{"hidden_size": 192, "d_shared_expert": 0, "moe_layers": [1, 3, 5, 7], "balance_loss": 0.00461, "scale_expert_input": true, "vocab_size": 5694, "norm_eps": 1e-05, "rope_theta": 3590.0, "init": "normal", "init_std_up": 0.024, "weight_decay": 0.11, "schedule": "wsd"}
Below are experts of layer 3 (counted from 0) of a mixture-of-experts language model. Rows are named router (the router's row for the expert), gate (a neuron's input weights, with its number), up (a neuron's input weights, with its number) and show model dimensions 0-191. Each number is 200 + 30 x the weight over its row's rms, rounded and kept within 0 to 999.
After each expert's rows: "gets" lists some tokens that make up at least twice as much of what it gets as of all text. This comes from a sample of Wikipedia text that the model never trained on. Tokens count by the router's weight.

# expert 1
router,187,188,216,197,234,212,158,164,235,222,216,232,174,213,213,163,233,200,249,174,223,197,220,231,202,197,226,170,229,276,175,126,247,224,189,204,178,214,226,193,199,201,222,164,199,210,195,183,139,195,180,173,221,201,229,270,191,189,197,227,241,176,173,218,161,162,199,239,241,166,180,167,233,194,189,191,230,223,222,250,187,154,214,179,211,226,164,191,218,207,178,213,195,155,214,145,251,180,155,246,146,193,188,198,215,203,104,157,218,187,183,213,186,175,206,144,158,237,201,185,229,182,216,244,232,214,240,152,202,190,194,221,186,251,132,197,210,188,206,230,200,175,243,202,213,225,231,219,183,244,193,197,185,241,190,232,231,172,205,210,243,208,203,202,285,219,236,141,255,233,238,206,180,207,227,215,226,213,259,227,169,206,216,204,215,186,226,153,239,157,216,229
gate20,235,189,173,210,167,208,242,219,183,199,199,213,228,234,184,185,178,225,216,230,223,185,222,168,231,205,181,228,186,249,228,208,222,208,149,186,187,208,185,166,227,242,203,195,211,150,211,228,193,195,190,231,194,211,246,169,205,187,225,238,248,230,218,195,182,203,214,197,146,115,154,200,209,190,189,188,248,226,186,187,248,206,218,116,215,216,188,232,197,197,212,213,175,216,240,177,234,164,189,168,279,249,215,230,226,211,166,214,196,204,229,219,233,171,140,141,182,219,244,166,230,196,190,154,212,217,163,202,219,146,178,225,162,234,230,204,219,216,164,160,235,204,202,132,230,164,147,211,228,156,189,223,216,161,223,229,239,153,208,211,132,197,273,176,167,201,215,171,200,237,168,235,187,175,196,189,221,176,218,158,161,198,179,237,199,134,237,206,218,151,244,224
up20,193,212,174,192,222,204,202,218,191,269,199,166,234,204,192,231,101,179,246,177,224,198,197,201,205,163,180,214,187,190,266,158,156,250,220,180,219,227,185,186,243,204,189,208,204,193,210,253,167,209,268,194,172,152,209,189,178,179,189,194,173,190,230,248,235,244,240,204,219,206,150,158,229,223,237,207,197,207,204,182,157,187,223,153,208,202,145,175,247,237,132,268,249,177,176,176,247,217,240,205,218,225,201,202,172,217,216,194,214,175,232,241,211,239,182,186,208,238,184,163,249,209,230,202,181,160,173,236,237,199,191,226,196,176,173,197,166,223,194,143,208,191,261,212,165,131,207,202,204,210,286,181,246,170,240,182,188,193,213,193,178,222,190,197,227,233,183,261,196,179,221,195,145,203,219,229,235,248,210,200,237,197,205,178,173,169,238,199,221,209,209,171
gate21,235,258,221,157,209,193,208,180,239,189,166,228,202,194,242,208,189,200,155,137,195,201,185,240,247,157,204,201,214,199,217,205,209,166,192,137,200,236,229,172,221,202,200,219,211,168,218,223,227,150,203,206,193,188,229,250,249,206,171,152,177,208,180,228,131,169,186,232,177,177,228,179,249,245,254,232,183,161,175,229,168,195,250,144,202,193,222,160,236,251,140,227,215,197,196,139,249,198,221,211,139,147,221,225,150,187,270,189,232,190,218,203,207,258,230,185,184,216,215,155,192,207,220,225,185,197,228,240,180,189,233,169,140,192,186,229,173,217,236,188,203,204,243,161,212,179,200,218,181,238,166,231,186,155,222,165,182,254,218,179,215,165,211,158,203,241,147,154,201,200,193,173,146,198,230,225,182,212,180,153,178,196,207,219,217,209,177,203,210,217,165,236
up21,147,222,175,184,232,188,176,193,216,195,235,178,192,215,229,196,176,221,182,213,176,220,147,197,156,207,223,236,167,203,243,246,150,168,192,141,160,189,225,182,220,173,211,175,206,184,175,236,158,185,223,189,151,205,180,214,188,180,231,201,176,156,245,201,173,161,198,190,148,161,219,133,228,191,210,171,199,211,203,231,243,205,208,221,164,266,190,228,189,253,169,194,222,242,175,191,226,193,156,256,242,203,162,187,203,259,202,182,154,215,222,230,222,207,161,202,263,238,204,196,217,182,273,151,194,194,152,235,174,243,221,235,189,207,192,218,185,204,233,200,224,215,265,211,173,224,182,233,268,253,197,254,163,203,203,230,179,217,166,199,214,194,236,190,168,220,179,235,187,223,169,228,172,172,211,194,166,206,157,140,195,158,209,182,268,257,189,200,240,172,177,223
gets: "-", "/", " (", " of", "'", "it"

# expert 14
router,146,202,276,148,217,171,171,218,207,171,198,222,125,185,183,183,215,180,161,206,211,241,197,153,185,193,207,225,194,286,198,183,244,204,178,203,215,193,224,183,214,193,220,146,191,242,195,178,210,191,153,219,184,178,242,278,227,177,197,217,241,175,197,190,227,211,188,243,237,209,168,188,217,217,244,155,174,223,224,213,227,99,192,202,205,192,213,174,148,223,207,240,192,143,185,189,238,218,218,170,166,256,202,266,263,215,196,245,153,134,184,174,188,205,174,168,193,204,186,213,225,193,201,171,216,219,182,151,195,222,214,252,178,210,170,182,240,222,207,210,192,208,212,247,182,241,221,223,174,194,168,184,216,228,220,179,190,257,205,236,170,244,206,228,244,206,169,151,276,187,226,158,182,218,176,205,182,158,211,208,200,214,175,224,207,192,162,171,191,197,198,228
gate11,200,261,212,195,202,182,269,181,155,218,205,151,174,186,201,159,152,195,226,164,183,166,215,230,265,147,194,203,187,171,152,220,186,210,254,204,200,171,234,205,218,222,182,228,183,162,180,212,217,98,225,198,178,201,203,225,248,217,192,239,201,163,157,224,228,239,236,217,188,214,248,232,192,199,107,169,208,173,207,198,195,191,228,216,246,176,210,178,144,233,100,219,188,201,182,221,214,178,211,238,185,203,172,229,174,164,177,159,185,192,207,165,190,157,250,219,198,196,195,177,208,211,170,193,261,216,218,186,155,212,199,189,228,220,202,219,196,163,197,179,186,208,190,223,222,222,148,106,208,210,177,253,235,238,201,222,235,204,222,237,211,220,158,181,237,183,201,179,221,180,220,187,187,212,217,182,206,211,187,235,167,161,225,205,178,168,172,245,212,215,267,202
up11,226,209,161,215,191,203,180,237,181,224,214,208,190,206,194,227,191,267,190,166,180,220,212,201,179,213,189,172,139,221,197,218,250,201,173,188,203,160,172,188,234,264,230,192,187,196,183,241,238,194,193,197,194,179,197,207,200,203,191,172,228,218,193,194,181,182,129,207,212,184,234,167,219,215,178,220,185,222,228,102,190,254,209,222,254,192,222,219,210,122,238,165,160,170,184,207,207,175,221,277,147,184,187,199,223,198,247,190,194,180,179,241,172,220,202,240,221,216,144,177,227,236,184,218,197,211,156,187,228,219,188,178,165,174,254,185,189,221,182,211,185,190,224,208,244,173,198,212,173,263,197,207,265,223,159,168,147,187,192,216,183,232,164,211,201,231,227,178,189,187,125,220,236,170,204,182,167,204,231,213,201,173,182,185,260,202,255,161,232,229,88,181
gate12,185,179,188,204,213,204,203,209,225,179,178,190,198,214,185,201,190,156,207,192,156,225,166,196,188,205,166,203,188,205,120,217,181,178,170,215,216,222,216,189,202,258,159,218,223,208,226,184,197,244,253,189,152,156,198,155,190,187,244,192,206,204,203,208,222,210,213,236,222,170,231,197,213,159,203,182,190,267,224,232,199,226,203,219,183,209,208,225,223,189,220,209,207,225,197,178,154,207,176,199,198,202,195,215,287,193,134,234,179,180,183,223,199,257,191,169,136,233,209,194,241,244,223,177,157,201,174,233,179,209,239,154,191,206,173,240,210,248,213,167,225,243,154,150,227,209,199,204,191,161,192,133,214,266,202,204,162,223,156,291,202,178,213,251,137,155,194,186,148,201,163,174,233,169,229,183,248,146,223,230,147,171,232,267,219,173,154,184,204,179,211,175
up12,154,188,207,221,170,151,239,220,177,195,202,264,223,225,241,200,180,164,190,157,222,165,192,218,186,213,279,226,221,184,271,217,220,186,217,202,216,226,244,188,246,194,203,196,188,237,212,212,185,176,247,241,195,143,165,181,240,174,217,157,208,262,213,228,224,229,196,248,182,257,177,197,225,219,225,147,144,172,216,238,148,206,227,146,167,234,247,215,238,160,208,191,214,155,207,198,221,153,158,178,178,216,204,173,195,176,202,180,245,207,178,164,220,157,198,213,216,170,220,205,199,197,243,198,230,208,193,188,171,207,195,204,166,163,172,232,181,233,251,210,217,197,154,170,184,199,233,147,181,167,210,200,135,198,154,243,185,212,171,212,215,249,264,208,197,202,187,165,222,238,175,190,199,214,244,169,228,204,152,212,271,263,184,214,174,212,199,209,193,234,248,213
gets: "\n", "|", " 0", " W", " 1", " 2"

# expert 9
router,211,188,281,158,208,172,162,195,215,203,239,215,175,207,184,205,198,209,205,197,234,199,197,196,173,229,208,180,195,264,222,201,234,181,187,167,187,194,228,229,248,181,216,231,174,239,163,172,237,204,174,194,231,239,215,279,222,174,213,166,254,194,145,204,255,163,217,201,219,211,187,213,210,237,225,169,203,210,199,199,226,192,217,199,177,222,192,185,183,163,218,231,215,195,216,155,254,145,210,177,156,225,213,188,208,223,186,245,157,141,186,196,205,190,218,129,170,189,162,168,209,193,183,191,249,217,159,254,223,176,219,229,164,235,147,159,271,229,225,225,183,219,247,219,217,228,230,191,198,202,174,154,194,231,204,186,160,222,224,216,178,178,245,190,227,208,144,178,222,229,217,170,201,232,188,215,184,168,226,228,222,166,175,225,106,175,205,141,121,227,204,247
gate15,197,255,249,235,176,239,226,139,210,238,150,250,271,205,199,192,177,189,201,96,164,205,229,184,183,176,164,228,166,216,191,192,180,149,221,168,230,221,244,183,190,226,220,208,179,221,235,266,258,135,260,171,173,255,150,182,217,186,228,201,193,192,183,217,185,149,178,183,230,207,196,213,176,164,214,220,251,224,252,152,205,217,162,190,181,197,207,203,221,223,178,232,196,197,165,210,233,147,209,192,163,145,217,200,191,194,203,185,181,207,205,197,151,211,167,185,203,169,268,183,217,184,222,145,236,204,210,188,180,219,162,174,255,194,185,197,228,177,227,202,165,220,143,190,171,196,223,186,180,226,248,158,251,168,213,227,153,253,160,213,178,160,254,195,195,219,218,207,192,217,159,161,183,185,198,183,204,167,189,220,188,186,205,234,189,232,194,188,186,195,197,228
up15,191,251,206,215,166,199,183,196,227,202,242,183,188,208,199,205,235,202,157,205,232,162,189,213,215,187,206,192,224,195,226,202,249,266,197,236,150,256,215,216,183,213,232,222,246,191,187,221,151,209,149,168,187,192,149,225,218,176,208,206,155,172,217,219,201,233,144,215,212,195,199,155,177,250,179,179,161,167,255,197,197,148,222,182,206,167,162,243,161,281,201,238,187,193,204,184,186,214,179,214,224,216,199,234,167,183,191,225,248,216,210,221,196,222,213,189,216,219,181,222,207,259,156,272,231,208,136,239,218,176,184,218,213,226,172,150,221,232,264,197,242,224,188,172,276,234,205,216,247,205,153,179,165,174,241,163,197,200,208,174,209,166,176,192,200,169,185,171,199,166,212,254,217,132,232,199,215,219,231,160,148,225,199,172,200,211,227,232,179,233,135,156
gate16,166,203,205,172,296,134,250,162,201,170,187,234,182,200,190,187,214,195,178,143,146,203,207,170,199,209,227,130,167,221,181,211,167,211,192,229,207,239,186,167,188,201,217,176,209,180,257,179,165,183,228,211,196,207,229,199,172,188,246,201,204,199,209,251,173,206,190,178,198,234,224,205,165,215,162,218,207,161,184,229,156,164,201,245,176,216,157,196,212,157,227,199,173,191,170,202,195,239,205,177,149,220,181,213,231,173,207,168,259,214,233,219,211,251,222,131,279,176,201,213,198,222,249,269,208,182,232,205,194,268,210,180,213,216,191,193,136,191,236,239,198,156,193,192,213,153,250,204,214,217,219,238,213,161,122,201,192,210,175,194,162,266,187,183,208,207,176,208,182,191,163,239,211,195,245,220,195,193,147,178,223,257,225,206,241,194,233,196,234,176,213,227
up16,216,134,223,161,208,201,196,120,206,201,204,224,154,198,209,157,176,237,178,191,191,196,164,210,216,225,195,216,219,217,201,227,208,204,232,175,220,133,247,190,213,181,239,105,155,160,216,165,167,239,200,192,141,215,222,232,228,168,190,235,180,215,202,229,210,262,217,159,249,227,168,193,173,209,199,220,204,196,141,174,218,186,192,154,187,231,226,209,210,163,239,280,228,190,187,169,216,136,222,164,185,229,219,172,197,174,218,230,195,184,182,223,229,139,206,167,214,173,236,212,206,189,207,157,202,205,218,213,178,138,186,191,134,160,195,210,195,258,170,200,208,140,174,215,229,183,204,202,221,219,201,220,217,214,163,171,179,156,210,230,201,231,153,142,214,219,178,216,195,199,196,260,199,239,168,196,192,195,172,130,237,232,201,175,245,216,166,190,204,212,194,252
gets: " |", " ", " S", " B", " R", ";"

# expert 13
router,173,180,222,177,213,200,217,191,225,181,182,195,200,222,157,190,197,196,227,185,178,255,196,218,197,218,156,251,176,245,194,178,205,235,212,174,202,213,231,178,182,224,200,170,214,200,224,226,210,168,210,225,195,231,216,308,193,183,199,174,255,138,186,211,183,170,172,186,223,160,154,186,203,203,171,159,218,230,246,175,191,182,203,130,219,235,213,165,194,159,160,225,196,176,192,172,240,177,255,196,134,256,162,184,196,184,166,227,161,208,216,202,203,185,228,151,195,242,192,210,269,160,233,201,160,181,197,221,168,204,214,180,185,261,192,218,222,243,215,200,168,226,199,207,182,184,227,204,189,248,237,181,216,199,198,200,121,208,146,239,188,164,223,200,244,242,187,220,227,208,134,148,213,242,226,146,256,176,248,174,213,195,166,210,162,203,189,157,137,205,229,228
gate5,176,201,147,197,210,206,182,198,237,194,191,164,206,224,215,138,198,183,217,194,195,177,215,223,192,154,192,220,201,221,234,204,238,225,200,144,215,167,165,289,207,167,164,192,214,174,219,261,184,217,202,213,225,218,252,252,168,230,196,211,198,184,187,246,230,214,157,198,194,203,197,233,217,181,207,188,190,189,152,180,149,232,206,156,211,178,168,216,173,151,158,218,194,129,183,157,232,196,169,233,184,144,136,292,173,269,250,171,170,193,215,191,168,192,157,215,222,172,220,180,240,215,219,210,210,194,214,220,188,156,198,210,200,245,204,153,212,210,255,166,220,166,205,185,244,206,211,250,198,179,206,241,227,164,240,230,153,170,251,168,188,218,222,199,182,233,177,191,226,167,173,193,203,152,207,170,216,217,205,153,229,144,239,185,233,147,207,195,205,161,183,239
up5,253,195,198,216,116,242,178,159,212,218,201,211,229,190,201,189,182,204,192,227,219,230,181,173,230,194,200,151,188,200,227,157,188,176,198,219,163,177,236,157,227,227,218,191,179,255,211,275,201,196,227,228,183,252,185,184,206,237,175,186,177,217,165,165,196,190,226,192,151,265,190,178,195,180,166,208,242,230,187,256,233,166,200,216,250,261,219,218,199,207,219,246,201,173,177,179,207,241,177,207,157,207,293,210,192,246,268,180,252,179,160,179,176,175,165,205,225,214,208,188,196,126,215,196,220,186,161,137,191,180,196,198,191,186,149,194,184,232,95,229,161,178,235,184,214,185,218,188,196,196,240,141,225,196,239,219,255,176,223,236,239,213,158,222,213,216,206,186,207,171,168,167,199,191,194,243,208,186,190,139,190,217,190,178,206,223,204,207,204,175,198,192
gate6,174,154,213,189,183,221,156,147,213,164,233,178,181,210,158,215,245,207,187,178,177,210,240,257,173,182,208,248,224,228,117,193,190,173,243,222,183,234,181,213,225,172,202,178,178,231,190,213,239,212,189,184,219,195,186,239,192,227,219,189,166,241,225,180,151,103,185,164,175,198,160,237,171,256,186,207,233,288,226,171,237,154,164,176,197,181,188,208,232,205,197,185,213,185,250,162,252,169,218,214,168,202,163,216,203,214,140,205,108,225,178,194,174,183,214,171,174,224,202,176,198,174,203,204,205,223,195,202,175,205,164,188,208,211,172,166,206,179,202,174,176,203,180,187,212,188,271,230,196,224,200,208,174,224,208,255,238,230,142,184,170,153,188,211,166,218,250,184,203,286,236,231,178,184,224,210,176,218,170,148,194,190,187,194,189,155,194,182,211,231,202,238
up6,177,161,213,177,184,219,171,166,154,196,188,146,204,213,203,182,147,189,177,218,238,312,185,225,156,242,176,175,206,209,177,269,156,174,223,203,198,175,159,229,206,229,207,190,229,271,160,201,233,234,197,241,171,174,177,220,188,164,179,198,211,179,148,219,179,205,212,220,223,202,183,180,202,244,238,233,239,217,232,200,233,205,198,177,205,268,205,173,233,202,215,228,174,166,213,183,187,220,180,203,197,183,235,208,163,147,188,189,125,189,212,200,172,216,203,151,170,215,227,221,141,133,211,256,194,200,180,203,180,204,205,212,221,156,159,189,241,185,206,206,130,180,206,194,185,219,235,213,150,251,235,187,247,196,171,280,156,187,216,176,244,188,181,228,194,203,153,192,213,190,193,202,150,192,159,203,231,225,149,185,197,162,258,197,187,224,197,180,186,167,198,199
gets: " |", ")", " the", "C", " K", "P"

# expert 11
router,198,194,256,182,180,201,190,205,175,175,257,172,184,226,204,193,188,128,208,198,190,238,197,218,179,228,204,226,183,349,203,158,243,198,210,170,203,198,214,161,193,219,231,217,232,209,224,249,223,189,211,168,161,203,230,249,225,171,200,214,219,188,183,204,229,155,239,161,185,132,208,212,244,194,204,138,266,203,186,199,206,191,262,214,189,241,215,183,157,185,218,220,195,117,134,195,255,158,207,178,183,211,193,166,187,206,141,191,201,185,179,187,153,166,172,187,204,198,170,217,221,208,204,172,178,201,206,218,251,186,244,252,209,241,193,176,206,219,192,177,164,224,203,249,202,188,219,210,179,255,204,213,166,225,170,192,149,214,204,251,246,218,201,173,204,229,202,168,254,205,184,212,184,221,233,173,227,188,187,198,202,197,198,272,153,175,216,202,182,209,197,206
gate4,209,173,194,212,172,221,196,162,190,156,213,208,191,210,231,231,181,191,210,193,199,203,223,210,164,157,194,190,204,162,155,205,212,172,184,193,187,171,210,191,212,183,226,170,216,231,165,215,182,186,171,226,179,187,229,225,148,244,144,175,200,252,213,200,269,178,211,222,220,181,181,219,235,176,241,153,151,137,212,280,213,145,225,198,272,209,191,150,241,237,139,211,169,179,206,178,161,139,256,209,214,117,213,220,213,219,247,228,189,183,165,223,209,235,209,207,181,137,159,167,196,189,203,161,221,210,198,222,240,195,253,226,200,167,227,199,206,192,221,243,147,204,206,212,192,217,168,249,183,210,222,169,231,187,308,168,156,220,205,214,188,230,210,177,230,192,158,218,248,186,243,168,215,200,183,196,157,222,196,219,185,255,204,215,197,201,186,173,198,206,175,152
up4,153,139,240,198,198,207,197,235,210,215,192,204,185,181,136,258,231,216,224,264,270,172,239,205,227,194,171,196,203,175,227,265,194,209,179,214,240,249,195,231,216,156,256,171,201,196,217,154,231,238,215,225,186,136,206,239,244,200,277,241,180,202,189,174,237,240,185,223,233,225,172,184,180,258,195,239,221,204,216,248,269,178,177,241,173,196,193,203,139,225,238,183,199,228,241,225,201,232,155,178,191,190,178,224,205,220,176,172,203,196,201,195,194,204,190,177,230,190,239,221,254,206,212,237,211,146,189,153,167,179,215,173,185,213,238,217,227,190,267,238,182,207,195,216,184,230,202,221,195,190,206,186,227,247,192,208,210,208,164,148,171,193,218,167,204,245,193,249,124,190,253,172,177,235,194,230,206,189,231,209,196,236,169,191,156,216,216,213,171,181,168,199
gate5,118,183,232,246,213,198,195,167,224,192,210,182,189,265,166,204,210,153,220,197,217,205,195,226,188,212,194,213,175,236,228,195,222,208,168,231,170,142,223,239,169,179,192,145,205,224,200,190,231,183,149,209,167,140,193,238,197,206,176,117,193,204,176,220,204,240,179,189,275,185,209,199,186,236,193,172,217,169,242,259,179,208,204,193,220,234,263,209,210,223,204,267,168,188,205,226,152,228,195,224,200,195,190,210,246,222,263,221,219,127,171,202,177,260,199,216,175,181,175,202,162,174,187,160,187,203,197,194,168,236,201,195,240,186,249,210,215,185,241,230,235,250,214,254,185,216,197,236,207,246,210,126,223,161,198,139,224,174,242,216,169,237,240,143,211,209,220,144,242,209,177,189,179,144,220,214,199,185,219,202,190,198,212,157,194,215,200,173,219,204,190,230
up5,254,211,248,163,181,246,183,266,206,255,216,197,183,208,167,163,221,219,202,144,200,168,179,212,237,252,254,127,241,228,195,171,208,205,219,172,201,236,236,217,168,188,216,232,199,207,191,180,216,228,249,260,210,197,155,171,192,194,203,207,166,203,184,171,157,145,157,212,190,218,200,224,207,199,227,232,212,201,126,235,168,218,216,170,183,201,218,188,197,189,249,158,195,195,170,187,222,178,221,242,210,227,168,199,231,219,209,159,191,223,176,175,216,209,250,183,201,172,177,213,255,209,228,207,236,184,173,201,207,233,181,186,213,234,114,180,245,221,159,176,205,183,208,155,227,168,229,207,228,155,175,243,200,241,181,181,227,108,144,186,199,223,205,233,230,166,224,227,201,209,253,246,196,172,172,204,209,259,212,193,171,176,241,179,190,167,213,255,230,213,182,175
gets: "1", "7", "8", "6", "3", "5"

# expert 8
router,220,232,231,173,186,190,203,160,168,197,213,177,176,205,205,214,168,167,178,142,197,232,200,192,218,196,228,181,148,282,197,179,197,185,206,180,196,229,222,178,225,191,229,196,176,156,210,215,221,168,202,176,208,192,214,264,223,120,201,177,229,194,189,189,187,198,284,256,220,178,156,184,224,148,225,140,218,179,232,251,219,195,226,142,180,231,222,178,242,190,201,257,172,170,160,165,204,168,157,205,140,177,202,216,193,206,178,205,229,225,190,248,176,194,189,157,182,183,164,201,227,144,236,210,180,258,190,199,190,169,238,198,228,210,168,172,180,224,206,199,163,254,238,197,161,221,249,223,182,246,224,201,204,198,213,203,149,223,215,233,264,189,195,135,199,229,218,106,228,221,222,195,180,221,216,243,239,178,223,172,202,212,215,182,194,141,184,221,193,212,163,219
gate8,240,214,217,194,186,244,215,248,253,179,153,168,213,155,166,143,202,164,137,177,257,248,159,253,213,200,177,222,213,220,184,125,215,163,248,202,189,181,227,197,208,198,209,210,188,232,140,185,233,215,191,156,178,263,149,226,225,179,139,263,210,172,213,160,192,205,188,211,149,192,203,212,239,227,170,232,222,175,231,200,172,200,181,200,171,188,168,211,199,145,232,154,190,227,226,237,204,164,217,176,239,238,194,215,175,219,229,198,220,231,159,215,203,212,190,196,182,231,156,182,229,193,226,202,179,183,174,157,228,196,161,196,172,220,157,214,233,140,212,247,175,154,195,163,270,204,212,176,210,193,204,171,171,253,185,160,204,233,173,194,204,192,202,229,237,170,193,187,228,226,178,216,191,228,164,217,176,246,225,249,157,197,204,206,248,194,215,190,156,187,144,234
up8,202,165,233,204,231,163,210,236,151,201,210,214,195,172,213,183,195,223,224,212,209,142,227,208,195,241,225,205,191,175,209,211,188,224,157,239,193,186,174,207,114,219,189,201,207,193,194,215,194,149,237,175,184,84,210,199,182,231,190,171,246,207,224,217,190,234,207,224,144,270,235,206,232,168,252,183,194,224,187,224,186,153,178,207,215,207,144,224,214,252,184,216,223,182,210,179,169,156,196,207,229,198,204,218,205,252,151,174,192,245,203,242,208,211,200,199,177,215,195,188,168,174,195,209,228,182,182,183,210,238,184,198,188,203,243,258,219,234,208,207,241,253,193,281,196,161,264,204,175,124,225,199,180,199,208,198,215,171,200,179,197,202,212,156,219,280,168,201,149,162,231,205,195,197,243,204,189,210,249,207,176,227,184,200,249,250,219,162,180,228,221,273
gate9,158,191,199,179,204,208,199,192,181,225,169,238,171,188,176,203,238,186,167,171,188,237,189,156,157,261,212,222,222,171,150,191,198,159,247,170,188,186,196,204,219,232,186,257,245,205,174,220,183,203,211,204,190,220,197,225,188,209,180,146,198,113,224,155,208,166,138,240,176,207,203,209,255,213,206,195,185,185,136,193,232,211,236,168,173,155,190,206,211,214,174,215,236,150,201,148,246,208,269,216,225,215,211,214,194,233,215,178,242,189,153,157,225,155,196,204,174,214,202,164,227,198,201,196,196,209,210,228,249,176,122,209,162,173,187,249,225,232,171,171,212,206,200,227,211,168,190,208,118,219,201,223,214,174,203,188,176,212,196,258,207,188,202,155,194,199,230,168,218,222,230,209,187,169,194,219,87,178,215,186,137,172,183,216,197,212,131,202,237,237,191,229
up9,204,162,214,182,217,227,212,204,174,188,207,216,147,167,188,189,238,244,192,194,199,188,184,231,188,169,188,192,168,176,182,192,216,210,190,207,238,108,147,250,235,248,168,221,198,199,198,192,195,239,207,210,203,172,182,196,182,202,263,210,232,211,202,188,178,199,173,205,226,177,230,191,221,203,165,228,241,199,214,144,202,214,227,152,233,224,222,221,246,166,229,216,170,179,186,262,154,195,256,246,149,222,281,151,201,245,197,218,217,144,114,178,157,176,182,208,185,138,226,208,208,216,179,205,218,167,206,176,199,166,173,233,169,189,227,291,218,154,223,233,236,210,140,193,169,231,167,185,195,154,189,181,193,174,195,220,174,163,166,152,186,195,253,219,206,227,212,211,216,197,181,206,256,189,166,179,239,210,216,164,247,196,168,192,150,155,194,185,174,216,204,198
gets: "s", "\n", "m", "t", "n", "l"

# expert 0
router,175,195,223,153,178,190,176,233,199,193,192,145,165,222,198,150,228,178,164,203,206,212,209,203,180,166,215,164,201,284,199,187,223,194,227,145,177,203,248,216,194,174,242,186,250,207,175,179,241,165,186,160,177,172,213,254,202,125,198,235,226,216,161,210,202,145,229,190,190,203,204,250,197,168,202,192,251,157,231,212,236,181,245,155,179,240,229,138,197,234,201,208,175,217,164,140,225,147,229,230,119,200,168,169,200,227,165,176,186,229,119,177,191,191,216,143,129,189,193,200,209,194,188,201,188,229,232,232,209,189,200,195,229,215,190,171,184,208,199,149,185,206,217,187,220,237,203,163,174,214,196,183,178,211,147,245,184,217,158,171,253,195,220,260,242,181,164,204,220,213,212,202,209,203,202,141,220,196,237,191,239,179,211,235,238,185,187,177,191,209,185,265
gate18,168,215,202,216,226,183,201,204,186,238,167,244,133,225,186,207,252,188,191,118,170,225,212,165,190,200,211,228,163,215,273,203,218,227,217,252,209,205,172,161,171,228,153,216,209,198,228,239,286,232,179,179,205,187,190,179,243,166,196,210,234,168,143,177,203,236,196,218,183,166,218,207,206,193,221,178,185,183,154,165,249,191,208,173,144,184,262,215,230,185,215,225,203,227,213,199,209,221,258,187,156,202,220,217,203,208,219,174,224,236,187,238,227,169,181,226,180,207,197,201,252,154,186,176,212,174,209,183,168,224,199,199,198,209,155,134,213,179,252,163,177,183,224,173,191,176,254,214,220,142,181,218,211,218,168,221,258,187,217,208,230,273,245,224,229,199,154,203,171,196,247,177,195,218,166,169,201,240,256,217,159,171,204,261,250,209,196,199,239,221,239,227
up18,145,195,191,161,227,169,203,219,235,267,187,242,210,161,101,198,170,206,215,237,236,141,216,172,245,221,180,209,178,219,187,151,178,244,168,199,206,216,198,201,161,205,195,191,220,181,182,171,130,198,167,170,210,164,274,255,165,231,226,208,178,195,208,192,206,221,198,236,185,186,195,158,164,236,186,149,269,193,166,158,191,201,173,215,216,224,232,237,171,145,179,195,182,200,184,168,214,246,203,200,142,222,196,243,163,188,177,188,275,198,196,173,176,232,232,186,196,210,238,246,185,201,180,140,184,181,159,226,226,169,226,181,190,165,240,258,184,183,149,249,182,237,164,169,244,192,203,202,170,160,208,215,234,209,189,191,172,225,158,215,208,199,198,188,163,181,220,191,195,170,203,197,193,186,251,208,227,243,227,203,208,223,171,202,229,232,163,253,192,220,233,179
gate19,169,224,214,197,171,194,266,146,200,195,143,236,251,257,140,225,203,234,186,242,170,161,157,233,196,207,214,230,156,217,193,217,265,242,181,177,243,242,173,182,181,221,165,228,251,228,175,230,251,238,224,205,197,178,168,168,179,204,223,198,221,220,183,209,197,181,154,197,204,227,192,193,240,185,165,160,221,244,219,189,198,205,212,182,207,229,212,225,193,205,168,217,198,191,193,188,228,166,197,192,132,248,164,189,181,178,215,219,146,216,196,231,180,194,201,192,253,206,173,208,246,201,174,211,141,187,204,195,194,232,209,220,253,226,184,136,278,203,222,136,170,196,213,231,177,178,153,169,260,261,221,202,237,189,209,164,190,153,168,238,212,198,223,187,211,193,201,220,234,202,220,193,240,207,233,203,144,151,202,195,201,150,218,173,179,263,210,157,177,233,221,225
up19,235,181,219,235,214,161,198,185,217,163,182,153,148,231,219,159,260,176,161,200,172,178,166,185,243,190,218,223,200,218,230,162,177,198,161,189,178,210,193,198,243,209,167,228,220,174,184,220,198,242,170,211,176,171,184,177,201,180,136,221,171,220,154,209,176,142,199,173,149,243,216,200,219,234,189,197,192,232,180,209,220,195,188,217,166,191,155,202,212,194,166,162,205,198,216,92,231,203,183,125,169,168,232,222,171,144,172,195,169,174,180,218,200,190,218,197,200,201,192,230,208,209,150,241,184,220,267,189,215,128,175,164,171,190,164,212,205,197,173,143,178,214,194,222,202,172,172,145,248,180,218,200,208,203,220,187,216,171,266,189,212,169,182,174,216,175,184,130,186,194,208,147,217,191,183,158,148,223,190,225,236,157,199,186,189,214,182,141,236,278,227,189
gets: " A", " I", " E", "A", " \"", "E"